Below are experts of layer 4 (counted from 0) of a mixture-of-experts language model. Rows are named router (the router's row for the expert), gate (a neuron's input weights, with its number), up (a neuron's input weights, with its number) and show model dimensions 128-191. Each number is 128 + 32 x the weight over its row's rms, rounded and kept within 0 to 255. Numbers have three digits each.
After each expert's rows: a language model's description of what the expert responds to. This comes from a sample of Wikipedia text that the model never trained on.

# expert 22
router:137085124153161159152164160080147132157109121092113134145092155168182105137121145185161153133125129066168140156100151123078145096156129097152062137192092152106097162100158131148113138124098168
gate0:105145122117116134119117149118109158164139084105104118184193111061151165197190119096138131123102173173097102162153137128103100057153140112066166142185083132125152147137139116137043099145125107
up0:186135100103125155164125163130105154151112160118112088182150174090095133118136118104150152124155197130117160119115138139109087210152152161141125151142119132065093138098152165126124076165085101
gate1:148156120159135103113113156196184156087089125157070145138131113131118104134088088147101088111100039099088134127164071121154140136074112143128185118149099117135104106143129144109150099159084057
up1:173103120103112082130199166176100107148144101143148080083143133121112126118184144148152135084078105122076109136172179121140087159079114105110127144132139161146088211045143180106116162115119131
gate2:113151109067095127096224107144135157160145102100111177103159163171164151111169106102125119125106188117109085161113122019172132083119182042123083115091184151135116111097154133196122117141104090
up2:106142131079145149103174118143172157167142130104088110128159110166165149105130137147178098098105133137163117103064152072166151160110083141103134112089125119159147085111155170086203141116077089
gate3:194092166129118111175145115171156158108115128124083145103164104152107163144081162095166157129113127120184145149093104074140116090073115126173172154114115096126114090151114140147122164165142118
up3:127103154099147123153125154162137144141110109085207092095151120184166108122158092065117129104082101115156114116119102125171110174127173134144121154122129113145109094068216136098114081111182161
What it handles: Quotes, apostrophes, colons and parentheses in infobox lines and section headings, e.g. Born dates, "(age 77)", "Results by county".

# expert 19
router:144081119139123165149196166090161141150109111112146129143093154162181101128127138186157147143133114069172149160095160107072125103176129098146079139193099157102098134106150148149109140116100176
gate0:129112128095146138104127128155131070177089121140134160116083099135197144122092120110118091139134124149129164137131130107106059172135090151157150061064232125164111130051130142090161151149108144
up0:106122146109150132092109091115146140164134109091094132097082070114166126132183106111124135102102122092100085134106180104098081177096114177143151156066145140178140104101110124074179082092137144
gate1:109133166157197141145089117144109106142133114112073141149136205122117155122061105135091106130141123134165134148149145109116111159115087157097185121102166127139179104097123082153228103171086155
up1:116149135158085076179101162036148148057138146108152120103148181118155145124121159124168139111126081079151088126104131126125160137100113098087116150139164141210099128110110180188135201143116109
gate2:108123069098107123076156111133135152127126206142122111092162113108085119160064155153132109171157125100080148124152041091130110144113134123163163090076163119112125103143156111179134131144153115
up2:093171155142066139100133144127112115092149151168148114163169089149174105176094118113080178137148146129125143095089132136159095130123160174109096089113128192200150130124183145093169143145178133
gate3:112120146199126172135132131147115177059112104120175092161115095054142126116128103099057111124096109165109132148166177113100140146119181129145200129121167142120177142118139145159156119133114123
up3:059110119103110171124113087108076145159078122160108127118139145100148067149137097091088122159101144121142156119097150148196131168062119125155095135136108111107159145153200127165152069151104063
What it handles: Sentence starters (After, According, It, In), conjunctions such as and or but, and inner fragments of long words (oph, propos).

# expert 26
router:101091114149147150154149105053140149147104111092117131127106158159174113127127143192164143153125130059178160147103152111069142086141126142141064137186075158093119145107142127153094123124103194
gate0:130117158096099082121090123122133143147094159147189163144122114138170124121096139133095081209101114200086098073073165087087165129141156193108135118147132116183148167087111099124115083154100128
up0:089085164087092191150063119125102127157115161120135176078173143114128170113150148163108047137076129160097108128122146121105147132123126151171188087137117150097102133122145103078111114122125122
gate1:145150083116121113161138192100133100113120152093130087131127023093096123069067180177144129133154101148097128132057175204121150091147158035142129083115108104113125051119047146115139079115128141
up1:132128074118118093129161130096078096111156103129106124148119135083134103062144153173092124141097129090111084111097124142160148139164153091116154097130097093101152075150078184136106145060138120
gate2:154171154123078095112152093054120103130124140148133143163149215146108103182115096154124087128146132085057116177127178173145095129087130193150187143146119073089143110112121070109110075171016093
up2:094110117120234148169131148216122084104146113079159106079175105109147139155134137140137135106092144126174126144170170176115193202207142071127087097128148170141129111129102181150156104121174133
gate3:134073074138098169104087091088123146129116119147126121145139040089079127156150159169126117141155129103090152087139147137153126092113145167115177106143108145136134180059108067102119126063146083
up3:138127115196159146163153090186072148078189112173116114118093134157102177113141113191148145125085120185142143139139130194141151116121168164193080107131182082099121158145160101179099163052159133
What it handles: Prepositions and connectors in running prose, such as within, from, between, including, through, and colons after list field labels.

# expert 18
router:134094125160139154169160156065148137163111115105175114141090142148176093131120153188153159138121130061174154150107177107082125091185115097159065129179093153100112149119153133176097144116092164
gate0:065161160072141092127105166140163102104149124124152126115118119088113095064103149079047156088135161079113135121079116158188062204049100114163129106103131149127119102117087109186123088152152132
up0:117166161108142113132119134118161091060112143086165059083147173120109068121146145072117160138173165079118118159075110102153076077139122111170134115151156163139179077116064125172155124190150085
gate1:123139109110062039171083139114154109172135019162193137166085096192123131147128123198146019247121150136132132129123137113149155144095091129179143116097117141132139107139190134135126135112168127
up1:117156148074192070130138089111130167164097173063122130112133121111125075116096150149077152092119139143138107086111108105167098111140125147135092097148167164108084163167077145100127109129096128
gate2:149143039133093067126132114130153073161118097163118159124105150072151113138171085125157172180167149166163137163123110106171077105194108139147132145136098160135220188143152138082095146137090060
up2:133111055146119100093082137109097027140110106118154105139142099138159205102229014127146142137127172116092165141105128144094106078146127132144120114164124130132167131118092127141073105100052135
gate3:094128113113138136109085166149144043156146143075166165135139092183111122123142112149129204113120146161116168158124171104149147188127116132136094107055150128147134152136153131122104131201157125
up3:146144063100156110151113166120176150084112084139143137159139132162119121122128152163081140151134143189150151140170120095152143143195114183156118081104120151081138175098087133119196111196105122
What it handles: Word-internal pieces like el, ste, Tra, and temporal words such as after, until, will, already, following month.

# expert 21
router:141077144168129174182153161091141147146105110101130128140104153160190096127134142184159168159149096042167157153086156116087146103174126142143084124172095159096113147122160131145080156135094174
gate0:147152082104091142139141108175094147180116121154181165140079098146129075201191125143095181121102139174087108139121168144158129093109111146098131118064126062199122151101171116190172127151120124
up0:152111120135074158124176116212104173158132129092095119061162091217098156132142124089153118163100104154097136122133168134098130132154126080128071137061070083166188091124104140106164106146149049
gate1:134194203072128147178143106128150186086127090154090114117159130194117146161128124140138141134168146123109135119174143153156126123081165140147151076156088173145139180141158140127101169154098096
up1:134242205098172154100159109115179209096154071121084110126146109118089139177135128103155072134161136125137127111195107116108143169174132058115175122051088149161215153115126140140100155198118109
gate2:081137161125068153073154193123135213152123135153080100120135127130162169187123122132130170124127128144112151150186122156133189138116126176103144103115097134108072153165151162148160130199113151
up2:081135103104123127123118116136077156125145121198164133182134158116136165166047149168186174137132105142171115123103108119143132072155150159162123109073068083179143139104154103103101147146108156
gate3:167098142137125123114149200146104154119091094137147188115149159171224124117173157124168143111078087170144079143137138128063093150136152096125139118093092107157113136161151119109124171127084134
up3:082165064192120122146147092132086087106121131202156164128135081094079142114064149190043126205178125092152147153111111104145095113110115107098186168108156115105132144184080154147147079076118160
What it handles: Section heading markers ==, ===, numbers with percent or units like sq mi, cu ft, and sentence-initial The.

# expert 30
router:130073137137148145166139158073158149152118118107118106150117139161182105144137148160145163133123135017163165149109171116068119110148135125145079137183097154114134168111179139153101146123100183
gate0:141128173118137127114112093158140184140071101135107120110142141098181090125118121051108072153130123130117037070164158130085087141089083161101166133124172131160168132149104152110119084104141113
up0:148092176075128155109129145098083141102136150093131100171142120117105144097135147151100119174133128134126081156100119074169119126129115204177154121133109101178093141241161168140142194080119138
gate1:120171059135062080201142153213143158118172117158132137074145118122153113103156127122101125126148138157118131075163100159122184131129071154133127135117105147123092045118140084124105106106150148
up1:095144069157077088185160140171126139117176101138079123072135092151160125125134106144160097155154143154152139114173105136098122177097105070141159136101093106130118149099068124086093147112109141
gate2:159082162096192164127108109137158080130090166106161131094101082164156179149089069099163070171154084157120077119185111147097082148134212112126123147150187105107105099133112125140138129115159143
up2:171141100137160096189093167166122071208179157197163152111150152086144151172178095160065104153125132073168124123162140189119087090113183069142095124109162156169168185135178181133149145162119153
gate3:120102182077121102086094143075102110099141125095138057124135116159120153104131151104110130112160109156088113135145114115091083128188091119112182071113070107203145170150094131186119083092053169
up3:108204182103184148152087113125174066103096121078156093143095108117083098043146150116115119118123122107115116128175090098114133171156129089123140081070142180190165125112094139181122082062052154
What it handles: Possessives and quantifiers like his, their, both, more, only, later, plus completing pieces of long words like -dated, -appointed.

# expert 20
router:141066127158138174161159159080180130143110115097133141130122144156163091138110134171144164146125135067218160141086161108074141101158134104156070130191097154102114145114174135149099150129119168
gate0:139083123085162128159091174104124141147144101166103133142188106157141145090152054139177176077163108091065115150133169136143093133134105110065131110082149142142145100095098133145111167151143152
up0:166171131126175146085178079156081065152166150122156106108125141145052123101138094126072118138184119039163143109141100130151149120132190132097091086190085128171111085120140088152160087137047145
gate1:143129165184148158145107152185109110116150129099117147171168129121199126090151116093079137076139123120104142092117107148214151127148197195101113065154090131136113127164142122164060102117138093
up1:146138118072090114120052132104106155144150109165093108114117129132062139168108132116200147177066128126152133129135145131106133104128098076140101171097139116118143125065136179149120126167174162
gate2:128156120112119130090097135149151115144154118101081125084115076111101116181202135092129131141181151126137140127154077110160093147110139085074106158170129121146074179159165127162082095182164126
up2:136115130142100145124186117149109134086080122180180139193117192227112116085102164157180110194072117124122108096097160150120110138137082108199099100126126133140196091110097115151187164065115177
gate3:186109077148033097020126081120161098161135069142152094092114038164111114089098082178116133140184088122141169164153148110139138168097128155066135121085169124186154161142173068160159131145092099
up3:120053077156144142177166182125126195066125063136188148070118130103191142188133103121101150152094041061104145166101094172122198102116124157122099133125127149093161119157172135184114099134079154
What it handles: Endings of words and short links like by, or, on, in prose and lists, e.g. solub-le, c-able, Written by.

# expert 7
router:130098096163129145165177170072166146173118117104155105142118143178172106139112150186157157126106166058168169151101153100093138105199126111165071132177105157101130135126127130156092144116092172
gate0:138126117113121125125132128128142097107132109159124138137118136124143056145131108113090148198117164218095160126122134155072129105149103163114178109140063124120103070111049150142198142123090120
up0:164108153101104186150126113193189133177153086063177123114116153111124138108061127074072134096091134165123105063156113110111148177125094089075109122131148072113130155107075206191128129187155090
gate1:154141094198104138114095136101208062114170099125174139091111111132196180134128122121076138148165119128071117163074124140144151135149074149084145120118128136096113212089159085110154151120177114
up1:141109146106143116192157156167163152110123121131133154142114100106198105110190161115155116086152105113104132124096141151130048153117131114178145128120074118200175111114098117140152168159103067
gate2:127125130072119141145125100208131164158103112136155121149115131120114129134121179111042137118123098085120125162209128096155140052147115107069165097092055096147113155070061152097123094154151141
up2:110144141109108080196134068103110101113131174080122090130103108136160074090135119070122144140123153096130165143182138130093136167079111116095131120117137107112147121140143125082069203151137171
gate3:119128107113050185068182116123121109130088080115151074111100082138107119102161123123180156166103099075125064153113093135150123074100102136156151168138099122178134169127127115120149139119145162
up3:167177178124144079131142118139056112131144163110082212138148117154157217145124104162163165072109155148129098099134089143039089207121151147148115148128133109129106069122116173100131099193110145
What it handles: First pieces of split words and names (Gr, Pr, Dr, St, Rom, elimin) plus numbers and years in statistics tables.

# expert 14
router:128082114147148174162158142064157134166099109101164111123087158147170103128130141204151145132130138052169159143106167097088129097187126092154066134174086155099107139115151137170117139114102175
gate0:164125106161129149173131087131131137145169180118122120111131106176183145119102165137129113162152129127109200110095140153188142157129094131179139149095116104107134169099104137103104171114139107
up0:110184151138151122067127156121143135127138139147199122116080099203149141100135090056133147126143163117134077142101124109118140182148132120109093158159120111139140068134121123107155186124090162
gate1:134121124137206106092104128120133171093102158164112170161111215170142140187061085132080092145158168124115066108152138071133144139098128072126115154113145123151152119115144140127144125165117106
up1:137107093187134137121074160148111115166123172131197129186106114143152130124137112121177134086125104131064149138133094177102115134160092134054154098140115113133156173112117127050076173118144092
gate2:118143175120172144125093163074134120104099055099139111126153179076152136091151105093096118151176172104143134125126098150163101161062120132166123110087050105128178162114140153107156102134123127
up2:106182143105068110083113123113083064050160133138174165162136153096122131129182121137098143200145114169150128193125074139075092072110179160145094122154169157143118086131148156129087124102124134
gate3:155133100131143097119086128149184115094131061143120079142153126151131116159078109132157099133105185115080151100119085137100120175168143085156156134146134141103124162105100120108111133134116078
up3:159144107137129086170122163100217113115123084152133076154190163147122077133088165139129121114144173096087144076112092195095112137125128085127186157077106147107156108166147169113138127115132088
What it handles: Table pipes in stats tables and "and", "was", "he" in prose, plus header markers like = and separator rows.

# expert 15
router:130087112144125163159185147073148131173101125104168110145100151155168104113128143189157155156109138056166161146089136122092143107194109094134071130185097152101126124117128146148099135131088174
gate0:089190144108121137149127102163181102100154064118182148112111128118182100133129128141145148091119154187128110130129114172122160101174133138149149102132204098175167141148156118137128112110139139
up0:149068123136157120121117195129141128148157187150128170173109155049108142095128095084148098090141103071144091127108112114121154161138103154146127185111101154101150138103114133148153124174109089
gate1:113119118109143133151141203112123171108113105153067168150144093131202104090118138142134159136171195150093136135112181143123169141147151079133160121174115098132124123131145130131113166140135143
up1:103121088133114102217107189069109201120107097188147117092111108102169123095127135125123157147154156129100158162137120152121128107166127112101135100158154115111122151116101131132114124165164188
gate2:044109106160103140142175099091120125079199089143170169131145203122073152131122127088077096112166159097094147117179086164020160118134115133078120094085109152071135088152128180130123189160166060
up2:150116160139119084115131117133067074120118103093145143141124177148083162129084167093142172178120132164108142148130112181124186160116186095066124125110146121101087144087122166116131174155144143
gate3:105154075102108137136102070174098127168177174173115121088109185143122096101106121129122115188132192145117133137138138168161128165143164062144184125064094186131113124146107067190170142098116113
up3:162159144114160127149126116156199100106197135148130108151167106148168136107073125089174116120132113159162188066141149043132121177139142120085092157163130143160144151133104104096126094144067206
What it handles: Prepositions and conjunctions like in, and, on, at in prose, plus pipe separators and table header rules.

# expert 29
router:127088133152165139160150154061161137158127097103115113135124147185182101123129147190144161134136134038153174145096181126080120100149124133140077147187094156115121141124159136146090137132094167
gate0:111142123077207111139042127140077145088124169131157068096113150085135196213166146108056160113177137210170118143059163130110088187121080146128143157122128112050102177147150129147209144149141136
up0:144123152163111161199125165124103066154149108135118140120103107167108111080096127133147136134109104076162150143141120117160147063127102127098120131168132106159098108083117144108107103169132105
gate1:153192135089146112132120125142113142096171108084151113075137098116138178110148067097133120188132125141146173160143203079138141157102162164152145148082095125122164153146139168135103084122116116
up1:090098194182074105123158170109116149173093113166109173146119159130160093107079154132149100138131139175080100147185123144203149081163046117123192177134081158145159047135140130111141137150106131
gate2:111102121123114119068119196183100040116182103108126062142153087089135174151111120140098197123129146089116103164122107195140111146100108156099162128096137129152107123144099203188126130141150094
up2:148114142106095152168131112106083155084101192116126140139109115178110153111188104143172125134150148148151143086115165078115193133154159170134068100151150125146117123105145080128125107131097109
gate3:130175144138158148097136137189096127051166114173113125138140146150056154172019179136083167169127165130143099135077127182141177094153155108101094105152153088140107119179131163128142116057176153
up3:142189090144106174122122117079164130114197149120135163131102124145105120149067163158133156126169093169145117147184088116105101148105082163139120134154093139112153135113125112105125145134173099
What it handles: Determiners and quantifiers before nouns, such as first, more, both, other, only, his, their, plus some word endings.

# expert 5
router:129087118147144153158169184075163147177100106109190116147118148164169093138136152189153154128098124064175155153096145119078131114195115085164071134185086154082127155110125135156093167106100176
gate0:130124148131181102129102087105192149152114113136141058155066182138144139110117139057124099106121071112062048124124126136135119105170069131155134133072128098172138116103152135077158135115150106
up0:084133138078110083159075110111129128125122171109165133128090161163201153149078134085118107112149092183130118121134159113092117197138142127110113109111128092151129148097111109101133086072131154
gate1:151176199058107173105165110149106063146122092132089115175117087055135146146123114167111131140140146147101069150092152132132064184135182074175148131124072135093143165141203130166144075141154163
up1:138145147147131162124162133185196062137141149162114102153123161097114128091109080127097137110143134141108117121146196108124075112133126148174135094154183117079221131162106134171182129120131142
gate2:104130141093078114142109118194091209138086192206125095118105149143131117140074178118061109134166130131053092170114094073093113154165136111140149091097120059165142107145177105123172098123120148
up2:123092146122084109109102119114107153128092130122049114131111160134125080079117123115083127133173122051106124169139080117127122116134114162131129147132124162132079153139137125113228080127083130
gate3:150095163151102097167128090138119139122182138158133099132097141137091128118083108104154117103134129169157191174113145133160112133137132150119143121081131173194066141119137206160122170134135065
up3:133138124041169164132105143076123092096145078140108148133101147190103096087136198128148108137179079161111095085141127116141175150123109074165160161184143173158150174086074065126179144157131152
What it handles: First pieces of proper names and place names, such as Bel, Pal, Tur, Ber, plus table pipes and year prefixes like 201, 200.

# expert 23
router:138086134156129170168133151076149141157115116115139116129126152156183104131119134182145159141119127055182161141097160120057136105163112113130056141183094159090111138115179139153110142141087166
gate0:156087155146187184155086150118146076159106137175100134098141129078135116226074152112046181075149124085141123157145068106099073073114062212119138094120087107089125172118143125116102101182101115
up0:186084139169188139124151143097130076177090224136138114093108131122107131152129118076118178129194129114157128144163118137116121119116116097092101188064084138083138120171157127111108000125098127
gate1:102166209116151092085104142094100127102077140134160182134145106086130046098140102129185155106108118138074085113155189173142156126105144107139076112108039141108112106143151121141127122118054091
up1:113082161128139104142156152124152155107092110186062152176122134075120125103096091067113103119100117087150112140131115123163172047064059123137175136158151124068077100165177166057116143141096140
gate2:164102080095168107140061122132091091068127110094151148132068132136025185155119098083140105108148137091155056115132104071166135135151041117099153171093127154116144145158189150151096159077130136
up2:088111135149193098114113120102126074103168132147108101104108152160134163095138118094157153105163093119096098110075058154106120130143109085094122147139153080135116156126184131178121119134131163
gate3:131106128113170163102134147132133139072157110161117127159195095134073152151120106123155124060168111148090077123106128126099154150135118118103062187071145189146160169108153091103178120154127149
up3:181150091107152145098099095174144109144068108124144168113123132095189115171088139092136108184126140110149202177127134138142155129093129198128162101088124148131143178148085133115104125081155137
What it handles: Articles and light prepositions like the, a, to, for, plus Spanish articles Los, El and heading markers ==.

# expert 9
router:146108139132151150117232126125193131134100105124181124196211137141172134134125193123137123116167108112140139130125108073125183124125154140126125129126119141083110113128165075151137145018130119
gate0:115118133121134153105163158148180146144064171141120139116087073110133123143136127144100114146151140122117147094171090140154139099087112156158094080092149080164146108081177104133135147125095121
up0:103134099106106135170102105131099103154161095146096096173100137118059042104144089113161099075079085122108053144137191104104110148160117138154089156175117137097118178140094131099181147080108135
gate1:094070152128152113093192139078100190089079119113170182141161171140134166117074126133203104126116078124072140160113117113156157135083112153198163168134142117142116159174108106184122139113149150
up1:104081165066141088162160147088094156133112135096159108060139142109082143136118147138135077152109133112142120148071083165128157202093219115143090152166101068118080201109103153109160130128133147
gate2:117169118129107128163153160039187133159162143116152122145125109159121097134118122150109133150134153114140126098115165128148095128144164145108101108121146157100097179173139148115121099104152153
up2:155187173189123140109103139185095066128097101107104086096063133068149179177119120075135109113151096146143182083127112159121102164086125098130068113137062193162136196123112150190099134133059083
gate3:128113065140082185123122142184136128089153150138137129146145131134083132163144144148111161203044104167127159126097110118111083187123161137139155077083164114080110192189146122122143148114127155
up3:166146156149148141184150097139108106089065119163131071170180201172111141088132122075106158143193108136121097138110098190082148178113135126145104130124131117154174106112117120133141181103170203
What it handles: Final pieces of words and numbers followed by a space, such as -ing, -ed, -s, "000 ", and plural nouns before of/to.

# expert 13
router:151092108161142150162158128074133128154113110103162118115097141169165117112111159184146169126140147056153157145104156078087127100184109076132080129196093152121109126111127137160101161128089169
gate0:091090192155081094084130114129116143065079079102126136113141105168124169109110137193205177156135125133126088128143131117122093118191138098198137166108111100174067129152183137093110176213130102
up0:117099062159179129162166094127121146154146102138131146089148100125122177148158168099129128152135216112128139107062086128178170111155137125043117117145174156073081157118117084176159129136126181
gate1:215143109109072132196121077108129186150124188123122148094141101113108136103121130166125113110186133091077132124179122133149144097088121150102147157134137138137090135156103073131105156105173137
up1:088113109141143087089183115157102089183103135094118093129127175164125143137135123078117185161062108108144095104104131132116099148146111115102172096158122098127137168122122088117110127136051157
gate2:097127133189108140138143172131100122080154109159112103127138196119113166108136102133105179187103092106124178187094113085127098157132170153093174131119136163147166135155154124156097078158090063
up2:149079077155140125080142112136166099193141089125136109142192111155134060100141141122130113072142148116151054201160090153111125111169107100094081085131129142158151127089157164134091156115185124
gate3:171119132135056136149130122097132107146185145076097089122135125128127122134102150095101104134166135059082101156136093153096135124113217147093152076118115138102118111147052146159177107214125158
up3:100144086139109119093163079170140098138125120170136155161124121098117100170113098111189177120203191112108160054142074100137133077139146101158154133131140158084165154150171017119098146176122105
What it handles: Table row pipes, commas after place names, and odd word fragments like Basilan, Ciuperca, plus words such as was, that, four.

# expert 25
router:122104105163139142163151121083168138149115140110128113131098165183183121129103143180153138143112138063169170146114127113090156104122124120130086166222086174103095150109124139159120123139098157
gate0:152165090080153131117181151106084145108132121150131094154187149085135127139126110087197057212154155112103131146123149109195088149086106137114148140112110140111159178094154122101068133138143179
up0:140106035148082140099080190103092073138131119123119125110081164225195181099120129189141125118091131103128082061154117136166129114099138176108124107170130139132155167209126123158070112157113120
gate1:103155177179148203115111081163066095132199098074124094181144123163153129110093161112100146205098160191117140133091121121115111130089142174128202151162160133153133127124116135134160119128037159
up1:125109112128133166093126137124062105172187089087097094119129130162207112158071122108067123150102152119109133152129160104086142128131119194174207107158139079115106108110102101090156129125066176
gate2:091151159143157126134118118122179117110169123112089084112135134177129151172150071082141094084196172180119148116160099145149107187091119143136183166151168143133112160168166076128153132126203098
up2:107135162155119156163198154139166192158172136134111134110110195138129111141090121071148097112167173116141105158112075178118120214114142105091130120140145164108142128156083102195093143101139153
gate3:129135202090133122052136156135118115229192153152175141144111174132171199115134163123168062143119156187099118160156137201078119096125107135186169130143175117082124165200113108071102167142141072
up3:124112161117123113106114085095140150171194128157154129199111165089156135093156142093147148191077114149091131136142155172094064097173116126119118118119186131093182149189131106082137163190088057
What it handles: Word-start prefixes like sub, dis, sur, contr, reg, and middle pieces of words, plus had, which, the.

# expert 8
router:119075108149132160162172157068170125179111113104178116148060141179167094124121148159150157131133111060174156155095137115091126100184112068158085120195094149102106148121152125182108139115100180
gate0:133118103155159110122136176121158132134126118110148129135091126073150187078131148145153072137147209208145108103111080125105170149092129065100088149144088118121105165101126120181162164087137080
up0:142101131094131143122126180062170106138176107122109141167106136144107200054179157142151103093216151161131163119142143131064139146124096111123149151152130142120140134197175122090104139088118055
gate1:111102168119145163148150085113103127163123073103139166144177108145117124139154187084147150117130063146100104110057109141161144111135105112135139155155158065088089120194138105092113178126151100
up1:129113175140156125146201065104115128115137094142069168174109063175067085124150148045087150147143174151151171081089160060161100130183126127112084137110162115164080134160139187205135116126127117
gate2:205105088070108124134100127088156117079151111158130158204190170143155144153119151152098151160128165142151126157167141169160189158154159096091114101157091153138150147137089144172125151149144084
up2:145094140141165098109111129089157132184109127144139097138114104158112133174150106135110093145129139122106104138158125071132067131064131178107133116150129133190058100137106120129124096112105207
gate3:152115118131109092071150095095163094132153087111106128063110151102067092193116115055054045123140092145166131187137151144175123156093163140155156126151120159135129092120188161091132138093114040
up3:180153106102128137149070184150133108133128076153170160103132091165144143127130061144121097124143117093162170113147128118191137101156176072178189165090184158150058107093108126134073159152128119
What it handles: Pieces inside names and terms, often consonant clusters like Sh, Ch, Kh, Ph, plus sentence periods and en dashes in lists and tables.

# expert 16
router:138080114149147146157194141072134141158116118110159100125111153161177110115103148203148169134146142046166158138097172116093126103186103107140071130183108152112128120117134148160084137113087172
gate0:105191076079127106138109147137111098120111123112166107118173153175141141136133096134127178152127114164186128143127100081139132171143129168104140156146123145123177061117076116105079054085163122
up0:155178129157100160174151066158128098181154130134125140158132110165106125120135185086126065116104107160115154106115115142147070144137093100152137134145160102159096143166154121164192159154112123
gate1:130142151157158089152131183087127093103125180194130105135085125153108116133111099212128163148190165144142033104102174149158149106173186097123148177110094115165128144128175163123131105164128148
up1:151186169058155132137159130155063129128115124126097121075122096118177149158104126166113135153102086181098077169143145130155075131108154190050137138101167090130042155106111146126119137166091135
gate2:129132121090213141112189162110192156146088118104130103167102089066094095135193212104112137107066158135138088149180157119127187135144132118131138084114174106110121139197149119186135151101096158
up2:125172077116177116137146161105162123125135127104052124087095132101123145189117129160131118142073096115128117126175160103162156115113093072105164101119139136060102149154147105182140139163146112
gate3:142222146105111154107174133126121122090147204081133154124126125169168145135141147144176087130149148133107064126101119109122147108195110073078135135104161139151102117142125148150117091100058126
up3:059162139109132118116176113107166121100101197095160159055103109179148125061128181200111129153095143095136128160169105115162137153147152185134142121163171135096202131149126124153130106141088118
What it handles: Pronouns and prepositions in biographies (he, his, in, for, a) and wiki table separator rows like |---|---|.

# expert 27
router:123056121140159148156141139045123144161110110103150093142131161161157101126134139186144155137138103044175168142092138101080147101143122137142068131179099162100117108112156119131105157128109188
gate0:078145154099179111125120165175162126104070141154108152188137087084112120059154139132099128141162088183136081133163187083122136184169144146065128184089180109092112134136107176116156135101142135
up0:145108119145064076151124021106054113190161098104102119069136162180169148196151109151171152113102184132112163104115090172136115086098132123178112079217138141162156127146116174111134140138153118
gate1:163130140099107113179126123115102103125160087094191156160183164098175197115150105114119096121146132116073111073147107162129167085090099119164107058155218179092174162137222153166154030070148088
up1:084120112123091095144102033137118141114107104134150154103148131189156141152140128168161190085192135149154118157103148155128158149128208113189097151135193112112118078170095129147164107140115089
gate2:181135131083135115077147108093131154136125109158146106126071117137158122130138117108180108122103128108142103125143147168122145159104141080196168154098109192124113128216061132136139132056117133
up2:144135110084170151150107121103111079113127110122103165131160139167115084098107095072114119032107164080135142100113137116108144081123110133127193129111145113176120093138121089161114179139080109
gate3:130101138068193141102190150139138067069176118124150069139099155089098175109124102106108147098213116122155119109106104112177165138171134168178159132122145103087199072114123116119092197156109124
up3:118143080140117088162105073155075187121171139116179180152153125121144147135149150083199121135104121142085138118156111098083106103170167100089091146149141152120031201148131091143141093143170132
What it handles: Mostly the after of/in/to, plus adverbs like nearly, almost, previously, -ically, and hyphens in compounds like year-by-year.